Weights of a small mixture-of-experts language model, trained from scratch on English Wikipedia: width 448, a variant of SOAP for the experts.
Below are experts of layer 8 (counted from 0) of a mixture-of-experts language model. Rows are named router (the router's row for the expert), down (a neuron's output weights, with its number) and show model dimensions 384-447. Each number is 128 + 24 x the weight over its row's rms, rounded and kept within 0 to 255. Numbers have three digits each.
After each expert's rows: a language model's description of what the expert responds to. This comes from a sample of Wikipedia text that the model never trained on.

# expert 22
router:097141125102181136161119120130116126155121183151115158154115189099142111121158103150107103118108136166145137153162131152101126119158104123131150156178131178101108095125128165167158078145134117
down0:091121162151118140110133147149132144129087147119131124143125132126113079118113113124145134129149147090135148147154135168169121128116156132118143105157142116155113136099145097123132124079072140
down1:113077152138148154176121144095087138103126125113129133112195146157117103152146136122112148162107113157127123128116108145186143168117159159124183130146101130140125122147153154113170135056141123
down2:108169115139170114137148091136137094129137145121122154105137118078090135133143132097136118135128121125128136164103104121106180101128147159160144094120116119150123115108111132145128125119124144
down3:177098095161163139138071130108097160148137140133123120135105153145143125118137157111153131143137114116106142126156109115103119144138148113086130110145131090086160124109099166094126103119130124
down4:089095114142121100130102148098140105168118130166092111143120125114154161143111148140172166132124120133157129131149067152101144139117102099145137173118139162128136125132068115115108134144146126
down5:149148122161149130118123115119142100134178113113147115152106131144155118157134148059170079114129173086135093165170137166125130174116131138121151132141109119111094141134162099141165124126171130
down6:133131102127145103136151101127112098145129109113118096103147132144097114150110104167105117087174098110166127108187131174157148141061142131099109146093107097192142137094095122135118109159127157
down7:157092129128094158107161087113091131167118098120121103109141172124103154176127138132116078084091137129115133144142147148154160132114127092174151141097113105167110124133166133104118140138134138
down8:108107117120121119137080150125162134124165149126082118137154140115129115138103125107113154124150139141121160140092160100159115157162160170117108150121091151147132101144113104134097104118100104
down9:119097091123147131140168140132153100118094150149121141111124103000165109114122148160143108109142142156124171135117125158135150119124127104103105121112113140126161149135091162120115125141128098
down10:118142143103134121142163130118119158105129118132162079128125150122149082158084125155072164095133107126154159130143106139167148172119136162116140111115119115142152112104121152133056138128133219
down11:167105159152147127124141128121068127117108150106132118112163151121143154169146107128130114099142102134102167103130072124131177111143129150102040167131115099124148091120096135120126140103156130
down12:126106138171155120097149070123115094116088121143157141160124148111145117161130147142111132107123137107142090170151096159136182129152087135098133157130121122086130143126188131160175169144128111
down13:135119094106126113097111156136148113161101110151115143180151091118127116101091148104127122150126102084146095052123118119103150141150135128120164125098112129118112135100168120136163127090124127
down14:123115128123129148138144091171147106088095190131099149131104127088168141065092129176132108140119081136152156134122100118113133154124145133118144091113145150113129137118130145171113117163131154
down15:112142125120118100123112098100104170129117125166126111122139140130106096136129145110121110147135113102125095095117145096124116183107114147139139104123133122141118122038144171127130133134089109
down16:197118097168117097152141121137144133130165108100078146168104148066105119090097151103145161136134113134115099170084138170110123131125074152139191087127120178116128136144156127143120162154150178
down17:124111146149155130160136139123121151099124108135139149169140156140140133133101132135133112105089094090060112128119098151131133109122087104067146107165142142102114155138060111140129119136117125
down18:153130148083123122151130122131137128142107133123132148129111131077163114098130127123149166146192081149091123130092139134132128075130135136146106106116137130131087152098124123121124132165149116
down19:170116149100095187096160163126089125132117109157112097177110134149104149108146132152107125118108110151143203146125147092127108089106111143141149106156132131159134110209118190159168116149163109
down20:129176135076166128108131155113110169098153139105103140123132113091123113102107103141100182138131152111125160098108147155166130150120134126110133087151208144128160155135119161122124132121154118
down21:127090149119134170137133120171132156130127108117119123098134143111129141189105097121089087166101134173111111108148130109121134119150111074126145153115173144148145109129154106112130161140105100
down22:132139117121127139153174096115153116130152144132122117153159123131163105139143134099123110132100147122155098147163135125119092090080094098093108087131116128143156144149145122147072100111105142
down23:098140141120120132140127145148107139175142154099120069120153141134114153169138084145131147136129129136108082104147141113161142110117132173120130163087120140146066109149109139125132142118072135
down24:132127152090166129173168150107156104106074126130151152137128117157128144093132116158071118148100105137122137130108152140150128130079109134105136125140086143180174099112096125122142116106145168
down25:135093068147096127143092102151143153103105114128110144113137093130101100141100105143132134161166102136146146166127125127143104112121120150126124118120118185106133144127064095104172131144107079
down26:109136107111142145095109119144094131148122161148099103105103155147125126125179138107129126098144123151087166114084144116187088132143135072152137167119152101186068142116119145140153124092126117
down27:164142098123145155125103150113128127136120116147111125129060130066105123123095113103106141156094169121111094141133131102123132135106149169132151131129127105099123129156145147102142137141128158
down28:158121154122138156131087080133186128133113146109114134182136095133121105173101140101140122089158200146109158133127131124126142141107128118106109125124175105135127153121131094122104139112099122
down29:143161144144118112115114121087137175097109136127136119108119158147119091122138147123177111116092135097107151118134104127142144116101118093116114094133131141138140124130104154146134134121133115
down30:106149122092074114113053121108100097127136134126147156136125137172136120102177119134136086169113105126123154145076135149131155126121125148151120118175079102118091144116103154137145092122159104
down31:118114135086119121116100122110116107144149134132107130135127148136100095110157121119134117132096118102114127141087127145127109140151144122152080123062168171109169086126139148140079101134140122
"to" before verbs, modals like would, could, will, and words such as longer, time, him, return in narrative clauses.

# expert 16
router:102129161160105137194109119157091123155124136167124147128158118064136107146158136112164108155144171181134159112158119108114127141160152148122170125116097124151133118160123138113109096175140142
down0:129121106129095174116147095138135128154108146134159119111176149091153176138099098126135143143151129144161086150099097138099162161200140132125109147113159154101132104119156118144104114130134142
down1:151092130105138076140125135164141118103169091142139129132123121219097095110127122121149150106116171134165184136153116129097118141091150146097143144134124110133128148146107143056170105105100150
down2:126158108133130136103063134125145159143112145120130119142130116147119106133085137137156163118096101141135127159155106103154098137128114103140109149151143106131107106140091122128132142111126091
down3:126128144141115092108096076145132123085088122140125141134152107100098139117169127114132084146101142103157099110088099149177112140149164168099155125157074119132116157133118155126132135165107153
down4:091153108148113146127122126141152171154114099134145118094097138119114110132155157168146126093114137113100144105145147144137117122101107139128180142096156149111119141163085125184116131122157147
down5:131160140128116092132075155107113127147120148144144093092101116106120098135101168101092117133124119125185183161081147136128133160112116162165130126118128141071124172118101100150112140154130101
down6:158078148097121109145131061152103142114148123138137115152161148110135146128128155143128101084142141158158084116148119106130105136130138102098148123170112105096129127120131161114136142138107110
down7:119148106161108132150163091135116088084131108131121098116130140080151110127148123119147132144151097163141137153130123106139116160141122142143141131143166138087100113136134133121154158098145107
down8:099156085127097115119116117145160157109152141125116124125190157130152103142121100136105130100105107158140139157113145133129114112095142134100155163134132090138150149143150104120111136127130129
down9:176133126157112086115134132114162130132097106143153132081125096093156128160102144108105105119114143118085148148176178133142157137136151134132137167143125146144128119152150142073087203130146155
down10:141163124133111141151084087115119118118141105105148160142120151102113097112103130142093099132146194158123106150139169067104101102088119136143120132102090106139143177134097115115084147118100160
down11:107151151138157151139138157131117119147140148100124107123114105074122116191116115156141144149147094188140138166098093158142167109128132128149105157117118150118086174102124106158124148109123162
down12:155121110132120107163122152153113099154134110159100130151106106122139117122126135152104073098132135121149168135088095162136100161088104135149112153156123139145136115180142106122165094124153157
down13:097080108110090153148104082113090102114124148175133117109089133154103150110147135144154070128085136119105129182124109129157131170094150120181120131157106146118136118105109135158159174146151112
down14:101137163159174134108166130124124134185121145129066111145153153139093111100165115116143112090124141089122121141151130121127169088127119132112137123127135137141108070129154129098143099121135173
down15:161159118110128082079109167120117150129089132150110104106093128125113131171107130137140124153160146157130162082114090111116129157126101131124098129058131120158159102128106136097111100147114154
down16:150164173115133097141147135126144089148112156119157130118096122126083155139100130115109117131157155160118117156119144103194161141146158112171138107123173130133182130101153114140154089138179134
down17:121134170156095104158144072128159152127112127117135130120122159139105147090111142169111140134117133133157171113123139122102056122122126119108112131136129119157167155142108118158143120113139161
down18:102129092112147107131110101113142135122159141103136151153083161078141124145138125132157101144127140116132157113092136128160159143132134082182141078126104125097130117142137126122106154164109111
down19:172127148100120147126100118137102104129118129118111138118137129119163095115129128127135114115082133137123147115102125101125083170113146131128132187169128116163126117143082111131141150144135128
down20:120137112110135092130115150152091137102115159111107161129125136134141081174112130134126193200118083208126076093101164167098143108083139094154111165132150175135108099157118123128073146099152167
down21:130117106100133096150115113112137142141129107108157127150113121148126161120135128113137109108125121153156110122097156105140105124120151108098112119102131124115147117159155160136098132109136139
down22:132154137146105182155138096076130146143102120093100170125121156133140090152083146104128060064117107089176132184121106110140101171104135088098135128092119144097105141112124148135142145153068151
down23:143109167144115094151191164154144078131153080137110132153145116105150157119129131091116135107115159128148115156132123112103139140168124150146136081081122115081173117117179143145090140141132178
down24:071119147128097076123158148145179165127160154146093175067128105099132143148101097152143109147123164135171125129125166116173121160085140105135167150121128141114116116127160109125111132138137117
down25:110119092096137097101103169104138124147131126139098158136089132124096142108145119146123103118100114145134093120106144089110148103136151140131097123094140123065168130125130122105169145095129130
down26:132146139151154146100147140082118113115136194122109131120149138115105174077129135119119173146128125149153157143130124139125127154135140103126149166128115109101141144107113160119140129103122158
down27:112108158120124143143124141171100126118162096095139153099129154135120152146171143143073114093131139111121095131199119118143121154098093151076080100160126114153111081131115115086166143156120143
down28:157109063143095121157139103178112154102148136146104117118116164161107118099102163107099128119124120126140132164109157130117119133172142096143141153139103108101148124114127142135154118165127126
down29:148123134098098145153103171134121150139144145111104136151096129149119153131182175142126147116100110124127109126098123077179115125101105115158145134087127124129146143138137120117174107161137127
down30:089127153187106149160162098117125106134109143095160104112112125126101119139144116160141157119194129123095133086117120123138138096148128099115144112116130134142100147128084140138090145130109133
down31:145164152143143120127150132075136103110141152147129120118125106158141141117105091138173123157116136113110104127143131089159147100146124119116075105120131123114133138148103135133126112109151127
Year prefixes 202/201/200 in lists and bios, "was" after a player's name, and Award, Cup, signed, Rank in sports and music career text.

# expert 61
router:092085151129074077150119107139108125157149114144125124137162128078105105119160124126112132155134119160102139145131119072120141055166111129091147157141089136126129112147120171118099104163162116
down0:093098145147108163140136151150128135106127106129106121118126104135127084115143158195127115074096094120080110129104136107138084104087097152111125095131115102166137128161132114128146138139115136
down1:138094130142102128143087141108152102138119117122105094142087120190130131139143136116170106118115126114157143150165096104104146087097113148117129145167154153119145084106121151153139162147163140
down2:125141089137113103177124127164133127139099098147159154138110150173150140104142134136113129138113172144144137086147125148128132098134102129121136101144159135152109114099192140104181120110135133
down3:126126114129150117074061107110123165155138103138148154180143099117133118145154136116139116115130123115149168151150135106142080170123127106107116157130129077149096137140129122122120172114124137
down4:145146145107138128134069122112065128122155079128087124127112160113140174153167129098131106140120121144150094128130126124127179139116143137136090154119154148100131127178109146128146130171112123
down5:131077175134104160128136126120110132099140099129131086127092124118164161108128172146082149149155155091145123104110141126181113089097119105110114118117142119112099126141098105105117151092188135
down6:138110182146143118133140111102132078145110142117141098114119174105162109133118098158144127130122148121162097095124092144114104105085154166151095118126146085102127140129116099114127124132134126
down7:122152148166153124122169171149135128144121094149110131114120070115114099171138144149163154087109142115109132137113097104155146112154125134151173159120121131149139185115163115139121079131099164
down8:147125131115149152116146173104136167133111165102175133144177136119084134152147099150151117112115131130126150091131141096062104133113122154060093123122091136151090139165103102100138095101078125
down9:119175146141107133112134158156153131118115137145106137108107151099116131123090119118150146115152127143143106153142109170121186158165140142155128138114123196096136126144144185118138154144150117
down10:141141123123163089127136139121138109119112118163154098137166150116103108135128134151148126152130112161153140059138134120164119156096147123125136120115136110122117115158109098130132124128126151
down11:126170144111135134121136131117143078094140092161156140113105146143154127108136149099116110144098095142145132153156143129140142111148147136104136137127132121115120119100134128088158138119131122
down12:097113130125140106087089126115139104066089129156145133148115120166137158136139119142119088119160101084117080114145125094124137145086100113128131138140151122179121101121137131114138138102132151
down13:062105159100107133109088150139118153127190143142155159156133145119132061121175140130118148119126164122140099142104125131125110176137119171148134166138082133123081134185123145092109151143141121
down14:132105124125140147108147150100124131110092169142171131087136155155129102076125132103124119133098100135125137076133158110100148140093135131148144125169118135097114153125088155099159175085113110
down15:148114131137151123098124148114139153131123111185137109144150117094088134131106115147137135151119092123078082184133120135166116141133135153114112110120119128127117117155147134136128199164176103
down16:151138143161183118112122119125159091155173106132163124148097103192122148132126164104206129110127138095144144153131138136139117160151103133125188137121115148143129075137102121076157091095121091
down17:121126096119111174090148125156114116121133140160078138140151110066141134114111111108136089141147126104144134140118142139102143128139163140140127076081170123132121126110165091165117107101126122
down18:130121061148159113141076122115106108128110108131145156143111098157141117093135132115104106121172121137096182144113147156131109091147091149126084127133143104074133151091144146155093116120139118
down19:108127080132130122097135152163147124097153103131132107136099120120103126173152128130119110188137168135118084101151130140128164186098128101173137128153125127142138178117139165115132135133110093
down20:161114078190163112137114130108172112134127107160115148155135127142129139086136140157113112112144123179117103111120140127133113130112192099118122163113125132162105129113131165136138133149120140
down21:169127104090209157112139133091181102115112140164109108116133101029113094129117134125122128095117143126154104125115131106115094134104142129122125115152101111085159150087163150122120101124100138
down22:165079124118118129124136142122075126140072132137146167082113143161113141122130106117102116106135148170123087115138130157150124107128138122119129153091140116150101148114155168148151139156137083
down23:093083158144156187116119139156157120077143103175107129146125148132143092091123125108070110142121139134092107185110113113120126168154068141120103153189088127129126136073126126100175109170116127
down24:119123132138125118103146139145148098184163121126173129136095108093089103146196135126084116155121109090142109176104108136159120138144154101131145126084184132140135115134138152173129109101150128
down25:134096141079108125131172102136137119128162152161090131130174159095129076153127129151082127174108110116107104121138161149135127145131130158147129147152099132146112136092096124138124129142116100
down26:152151130107130145124133138121128139144152171099147158139117095126151127165148138113137169103147132152158113141106172132178086135147121102128122108129127139144078110133123141149117131144087146
down27:119074136117106133129103148147105154114126142181155104149142164151159073110107143154098155108140132123121117112106134099188136130147131108151140104161135144134134090088163106121106098152087116
down28:115136109089139103172086119161097176068170117129120130107147153159093106106128138121134130156143151114102138127115126146110074149114137133122175124108123138137137139071150106125148123134150158
down29:128171122163133163092150137136104113120138147126106125109146142103124101111134115153093133118105154112154156113138143140149160096138116132133137135086106134126138173137112125102152143141156092
down30:118153135149170118162129138118153143144092133151148158139156079106161157090112123138116091099137174129165164131125094151099131119128104168109086134125135145100138154127138139099106141107092106
down31:122168137139098156149159119145120104133151128172147106131116115101156127115094115137114143144114139128101114139109150115084129170118128169186122140126132147134181127110065135143135127110129133
Table headers and abbreviations in sports statistics and election tables, such as TD, ALA, USA, Votes, %, plus verbs won and played.

# expert 21
router:096159141142130106166093121169104121138082136136153114157159189107157138191135136126138134132145125112165144127159125102115169135161146102153132115118145134149091118145140145136119136135112109
down0:138118130108156102107135083113127156158114084147120120092118115128120099084165121141106053158114107113101128104132096104119117138096080145123127136140151131145103112162103154091170122110127124
down1:119125120129121118146110162148104140152136110119133137144106133137138101130130108147119107129192122143121133141071121109147135114118128124129116143131105118145099128135133116101105123079150106
down2:159150110155161103078148122104173136157131137137084120172109148114114160112127129117116141095132114103126157175104128142100166148101165144166136135117088185143109108110091136078094123125122137
down3:119140136139122118098161165123108106122108085143128109074155113127129128115144113157130108098136135109123142141146167155137106158163114148087132175069162115140062132118137076149117095091167180
down4:124131080108070173139196116146113151189115138102113131156151119131130113112123113154132144099116087156148129119115171118103121140065118132147126110108169117111124105173154156166099125132110157
down5:105135116151109106132118121157142109101118128086147137157150152152090155136076116134142093138139142129115136140157093134116104128146117106132100096136155147114136136160086077160119138130095130
down6:155139085107113131124052115142142143130126114153109143132090141169104172124123129099134135096133103096139107112158111150120113129120153146135182129100085103121073133134136111115148136141141132
down7:096120136157148146152134117124114154141134117147107113135150126108164088173113152086166124133129144106116113143127146132124157124157122132154192116099111131099109136132151175175167138112114166
down8:144105161094134100140106085111129141117118132129094158177131095130148128083097113153090115095120143147120115114159118162133160135151105190114149184148096103151106127125132119127119120132122113
down9:187127125129140146154135119149151114104149130120094130154138114099168162120142111173147151103128099118111125171141152105131157118097124080153101118135113105140169163133186094141110106114159165
down10:100128135105132101155120148138099153137122112149102126146092140128105136145157111134130164143138127103103104111175116081147162120110117130122134115127121074159137135202174144135150152138099125
down11:148113143128145113099075113118114099150134129137132121100154104162103139121170157155101164094129159148134148089137122174092092099144155120136157124108099108121122115110064145124129110105147150
down12:154123108163155107085127098150132125109141107107163146118176139163174183130124116092124114187115160137145115187160155132118161141085158168120079123139126108157087138099113108180137117137091094
down13:115105100162126111165120141118149109163167085128147089153167135136132130107119117139198108134082095116149100107100136113147091149130152138137140149122094142088176101146089097157108101085140122
down14:092099142126123097156134092112143085082143142097139150130113127114102131122178135143115170122143116167121120158131156131170122158162161155118118168117131152158175160142104124068143133148140135
down15:144148119125095158137100127094084172107125139136152124131119159134112153125149169085144116142138130144151121104141129134157127167112085126159125132127153150101098140053163135160102134133137144
down16:115114089100127103100135099121105129080125090165136126175108154155120141093150136157099142101161093137148097147143105050158120206136170139100144158138117124134132123142129114141157125121128121
down17:117149172167136135117162111138117089138087107107112152132142133121113165186106123143125127118085158145133118091154094177100170139148132133152132121113134146139142133137155138100166148116122105
down18:117128102160144137134123168135142100150121143103117169125112135178128127162141155132108122133124107139156112128112118149148092142107093103158096159121128148143140130146088117171096069118147102
down19:144133128172090116128119137121092096136108144127141155072183126142138161126144080128134154123127100127106131132122105106132153110096114116140148114133185149198131117114157135132118121147206140
down20:167122156113169144104136125094111125125108129155077132143128110102098103146112145096113172119097108136103096122107156117143106166103175132112138114173135131172112103123089156122121144158080080
down21:099121100083136121153147131094135115131157113134093085138145107143112155165102156153110135069131158105148109132127152110141132092079145122091097158134122133141108102138145131121122122124163165
down22:185159140099155116129095097164142123111160131146131141108101136123089141112127152109121139109116148116134167135146150160083160099155116151100169098112128134166147093139117154102139127139132108
down23:129153098127079117130138142124125113135130103155105103146117143168121123129133181162143101105070140079126155105120136113092128163150161110149103158177145125132144137119142118121124120088129131
down24:149121099073140122119134114129119141117113133117139128109109078157072135118131114157146112121111182147136116166090124149128141120104098169147119170169211191111139175120144130138130118094136149
down25:121109114122173172129134109134131099124133100146119102131133136118139088123115121138143112143138083135118080078151154082129095142148138115141139116143091125166130120098158183172151124064125117
down26:127148142183153167157136103132153103070132118140088109102137096120124141142111117150136103117131109162090150095118070132135143104150096150135143141119146162104145093141146146106137118181111143
down27:169127114141098129116131127108163166148119182105154155078145119152140118154159115101116128126162131185173108149138116114142126142098154126118124124116115130134130119083142148121116114143145122
down28:138167150154103109111087140136163097113136115131124137132148144138118082115148151139145139118069161119149181156159135129133122174105138120099166147104198140169144123121097149107150135120148113
down29:147129147113097135131099143147102100157133129122177135129112106154095135102122090110143146116115132124069129136139103147122077159136113108142133136159125128136072073147142157124163125106102116
down30:113167145117149111124108155107105131151148215154110123133130169119124152126113144109106121124101112134125137118141160132132135123140143088132132117101130101145072134139127124111144147140080118
down31:178129117080132159147139141134171087140098123148130117172114094098108157118184116145102115155150099135170098123141164138146149172107141163102126186134117173156107148144165113122140141134146151
Short vowel-consonant pieces inside words, like -id- in considered, -it- in definitely, -em- in attempts; also be and been after has, can or to.

# expert 28
router:094137171124108166159107138160083138148139119161130177153143146118109115122123108152135123131164113137149132132154109112078095121140154139091135127096147143117102100123122188101120100128112113
down0:113121163102115113141137145137159129142112119114157107168091129108122126134174118155175115162137126105116145132169118091136146113133124119149110135148127121104123137095158163132169153116131138
down1:114142108135080135121127110153146108149171131165155138125156118113139167161107149128168124098113162072122145180197108141148134138100134111133124131137079115129090081088097137123134132136131161
down2:066094137118138121160169143171123108093132166114129135094131164140126157128094123118100131121190117132162141099143094110121105116118126117135090156163100128137147172106115107071120149093088103
down3:136119124111107106123171135164140154121144143127132115143146152163095162134115116133075106168159109156173103143146133127141090147121102111123151120090163100111141130152125145138168120132111143
down4:148139102153142099117122190127111165127102101098149125102086118167108121102156151099128141123121112141129180162147143115110123117103146115157108193155168120116097131146139119103124113151144104
down5:134149107115127117139186136153152113135150120129143133135124132095145143149117103115116192099170128137140124204157107125169141093127151099106157110135147118154124100115135178084127159121116130
down6:163130139156143171100126159164189131146171116121112107119100134152085122119163142171114132104144100125108075123148134114105145164167108120073175140120106133122118121138116069153144073152130124
down7:120175101104143159169098118105128141132095140141131119143137166227090160139200110120125101134139111129125094122163122133124111118095137096122141172116119125117086143140159135137117112113137155
down8:111160096130124104150131117175154088080094100129095139127115120097122147085162136171111111127200133132156106137069153144163137113119104119114174117163108124125114155162111119160117156158118161
down9:125138140144152142112129131129156130112114116082123125097149117184107130144131148119114150116110118142112166082153128144134130155153146142099182181135163124155113144136122113097123124093164095
down10:133113103136136123146155102113108124078137096141113117107105113124166123109123120132166108129132137126111125122156148169152130111135137155069145152180100114147135116112105125115135165157130116
down11:135138105091134119113030149147113147098100091139142132122118132189117132140148107150151105141152128134129148102141144129126088124095131120146137170144139146139130124120086122066133187139104095
down12:084098151109100112085086119126105146115137134111132119142098096135179152125086110132117150145102172135140134144142143095110146104087125099121130159131147094142133126150106108116101136126116110
down13:098180113132145155126168162131100089152108136131099117154143137107140130106101128111146112079171131129047136110134101173125106133117131107126114148142120119132135168161169119135156130158117109
down14:101145137132125158106109114110116110106093123093151122104129085068195158084114134116095123135158099143129140131097114129071168149140177131101118095126119125117122160102088104133144139151143099
down15:183084108105171101109116069149107148156093100152099139095105092130161149147087125132153162112116162143105144121130151097150123126097100113149148140174160108099120116108150134117112130121142123
down16:148147151115125147161158133150146112132140124098155114169141130152131133139100141137158165138114138139102118139091099124127110157136115149185159145180130162113141076121116165081139105136148111
down17:107158167085130121166139110116101115125122139084137085115147175111128118141123059142136133129167102152140087136137100085114120150139155140109142114143105149198114141097099144119114120124132151
down18:160135136167140104143123124150099160184098125116125110109130109092092139113086099127142110114113141112114135132131128167103115158164131101170133112161115182091168126110128124117140148111102132
down19:110154118147145131130142128126099070092126118144108144113137132095082113134098110106114116074090160153148113114129138169170171115104097128107138113113157129139113161133128110143098182110151136
down20:151145115112104133086147082168095139123124155143056142148089138111146112112117129103112197163123113095119137083101126121149142167095097133153127159188130118136100116151123122144124125115126154
down21:123148116107131135102138141168101127162119149144156145136110158075161137115141146115080127126141125114145109141135130090084139133099092093142142096127152090148136122125162128145132133098138135
down22:078149129155116152164141103113133159117140148142164130137138150139143148070136131161101099140179122096125123123136158121141135085133103147129078122080137111163123097092148152125149127143153150
down23:129097112105105193176121094132129154115150148140132081069130150162143118116145123143089076123128149147150116125114164118128090123134120092105142128134099127141121130137136159127133091134124148
down24:130144143116079129110136137146094135148161149137180128144152135070124119108154161124123138139100140123180141122170144140152112155127108128177168164099121111125096149119111157142103121139123128
down25:110139103133151115117189151103144142149151096126120132151164148000118113159133155144180101147112135179122116162113111161140171159156131159150129093097100118109142144174140138129106175127089123
down26:117066120091146120112116120130140111168129174145101125111164129105185132143139121120201128087133107105133100070136122127150177130140092115092140169132113122159089131143137086173129134130144197
down27:093104106124096140113143172151146152073146104110118120134142139215108141139144108145084086141109156128110168159173121162097136109077158126114140142121085143170100117127127121109124113142128116
down28:148121126115129154178097138152121133133114188079099180118059129097156139148126099112176163116166199140132160077193162169139136091111134093139105099134133118100148161096163109130106151109119136
down29:084145138137124117159112111128098144103132127061118121121131119114108124141150154115126104122163149157139148128163117114106100108144127113071084134120109113121129107149116135122137143104138134
down30:110110163108159128133119117104124122109137154156196170124150101171118102124127116151080117103096123133094148123104156111142115125111135113145135119127088125121155139140142154079143126093160180
down31:120119115100125139118115131156130127145127148127127114123108147002087144189092124080104114149155096114117138168131124122102124135179154104111135113115120120110110102107140145106152120134119156
First pieces of years such as 199, 201, 197, 180 in dates and film titles, plus verb pieces like "uct" in reluctantly and "ing".

# expert 9
router:087124166135109134137115137096123109115118122179094135134205142105121104118168104149155138113180158141124125134128120118104168102165103137090142106116116134108119137145169147112117093147107160
down0:133157109129111054121110091130120131157137134106135128088139104119097130143150150106148092135114111109084095100106171168141148117168136101133129142126122140127110120118167137145101121079092101
down1:147155113124153122115151126147108134146111140084135169120089170147150138146160145129103138115146158172133158142093138087117138183162124141121151173122145132144126137139107101116146116116137098
down2:156155136121133132132111151111107140152129105136103121124117111117137117096128110131060134101100104138123115127131135106091151154137138117134129131136160153137099047146160145106142126137089138
down3:121117108125101125128097120191136112098136150158128095116141108103147117106135130113124146183175149122121114139158132124149144130129164173145161146133136100124128122165131142122109126178111131
down4:144118172095112128104132150138126149110117156120096096088154152152133138109133134104167172103105155096125125133130094150148123110098153098138152121122136097144102117136098101117117115106093123
down5:125173130148143135097064154121115114078098096094148111148167147162108105142118129154116126094127111136113127094117144144126133164118117142160111131125130102155115125175151113146133122102155107
down6:102124139101114143142121179132155113145122181156123118161134075110101089116146147124156146132138084145123135093148167112129133131116120135162120143130116145156078147098097097134134103092130149
down7:161141151097112144093166106153163122128141129102140111135125089077123115116124108146132094094124121150153120126109161163128150098122125113132096147161122157095124160117091109128078146164134166
down8:125129135117125113144161143091132126193123141131073109117143136114098107136171109150162094127121173134184145115129152139158110089108173150148100108138149155108115124108116128136126175133163113
down9:085126146104105179135162142146123156141169124108087178106113142128128141182147108114130117129144106111147098096127121087140167148062139121113154097146143102141137122127101122115112133099136106
down10:136154105142166133137124105150174175141168124104170124152142121160137120136134101119116146079161124155156125119103102104122113131092192113117148119122114093099135112096111116135169100140150104
down11:082130121069151141119116152117134143104116151161135088111119117150125141145143181148116146172129134088123137126157131095130108150113114116136100152149108131113135164155146101087147116082113117
down12:111112155134170094148116152106109120106154133138099140173136132118120107146134113123133143125147126131130171141111151109120108121155115110140126107122099120159144180075138155131107151157137143
down13:178156137123136140162134135099108078108138115153114136171140113146122180129169146115126138114132151075156115150115136149137149190162119121131100136112120132147159134156137157167117100127166082
down14:116115125082133164180114147136138124107120098143135097150124123149149107116120104144099126130145129127121109109093176129164144120096160092164133145146094127134117122140132128137147139166137111
down15:111110130097137103155093081117136123137117137126095164120151085149139107116141088119129090147127127133151116126114138118112071154108123131152113096125116108127127165079102101120161069112147102
down16:145097078115144141135145133141145108136139134116197156096102127126104163116163096152114102102152097134148133133113134114082113133124141113122116122133096182147105147125145145140147123159132159
down17:071141148117127143120110109140143128139117132143133140073141137149108137166141111117134177149136116089106152157146052119146112126134110065132153166098145130141087114091091099096105160108120089
down18:137121150153125119198088126128152121124113126084134134130135130164123087156169103111118111139127133125126087148103151134127088160131122124177078115130150122103130122121087148117171102146154117
down19:096121121135115113124120110116120081143114121098122104144174111145123147102103117140136097143134051137091137078077149115085105152154094135091110172122137140124160120114086114137119107092123115
down20:202128140105101134113154135164172124166131134137121080085104139106154135121162146075093147157130119102145153142144109110131102161094120149128121130180106121082157132139148142155136104107126150
down21:127164111139123108113158102129119177176113130152130149121109069156135097149122162127120155121112193147144134118127120123120132169133103103123166092117112074188118157143167152101148163124152114
down22:155134128090128146139157168175102150187103113142143175155144170141111124091153131129142098100147076115085106075127105116112145130120151132150139184109160119094148081122122133143126134088142113
down23:163092126148166166153136160139145155095147160144134153096118144134118120104098130076123148106136096130107135078176150131090154124099137104128153139143113119120154143115138063118171120165141168
down24:141142097122090136134151073153122151123159119118091106120159133124124084125120116128123122161179170054083101156099119162120120154091141100130154138131109125104107145151127105150110153142143156
down25:127103077128104150111009133118122158131097141129140133123142103175146078138182141119135143135163059138105127095132132148144111101109160130096104158149113150137119114147118125096117094128155131
down26:113078127108107073128090152125127101141147119155160118135069148157167123133102111129107094137187098165124120081131118175156110103124150119130140122108095120115114082099101133114151134180135120
down27:112124147150146160174106096110106150123103097081144113128161098138139115101105114131110147146129092126180182098103139132155098080175128133129129158117128132112141100143094127119169121102060091
down28:149149116135132137130160130104139091088155135152123151136156146124107146122079166141087132118154186157157135121144118086137137141136144132102113143106147110170129126123133106191109088095101113
down29:122120139144124137158128087150103118099162141115109141114144099137176125087085129125127123140096160119113135122112098158143096144162105102120129133104156142105142141110170153097109076142150109
down30:132149149159109134126154091103111166130094149127131067125081106125124097114149138141129119135105141161141164138155100079147101152134092120110139171166232109153165133130095136151162159133136137
down31:126124130110096118132115134108142129045069165138167104095142121150071138130108108132122144163112135145122076131148176127127151147124107157136139133142133164204140138085108110130103133105131126
Final word pieces and words in place and institution names, such as -ick, -ville, River, County, north; also % in tables.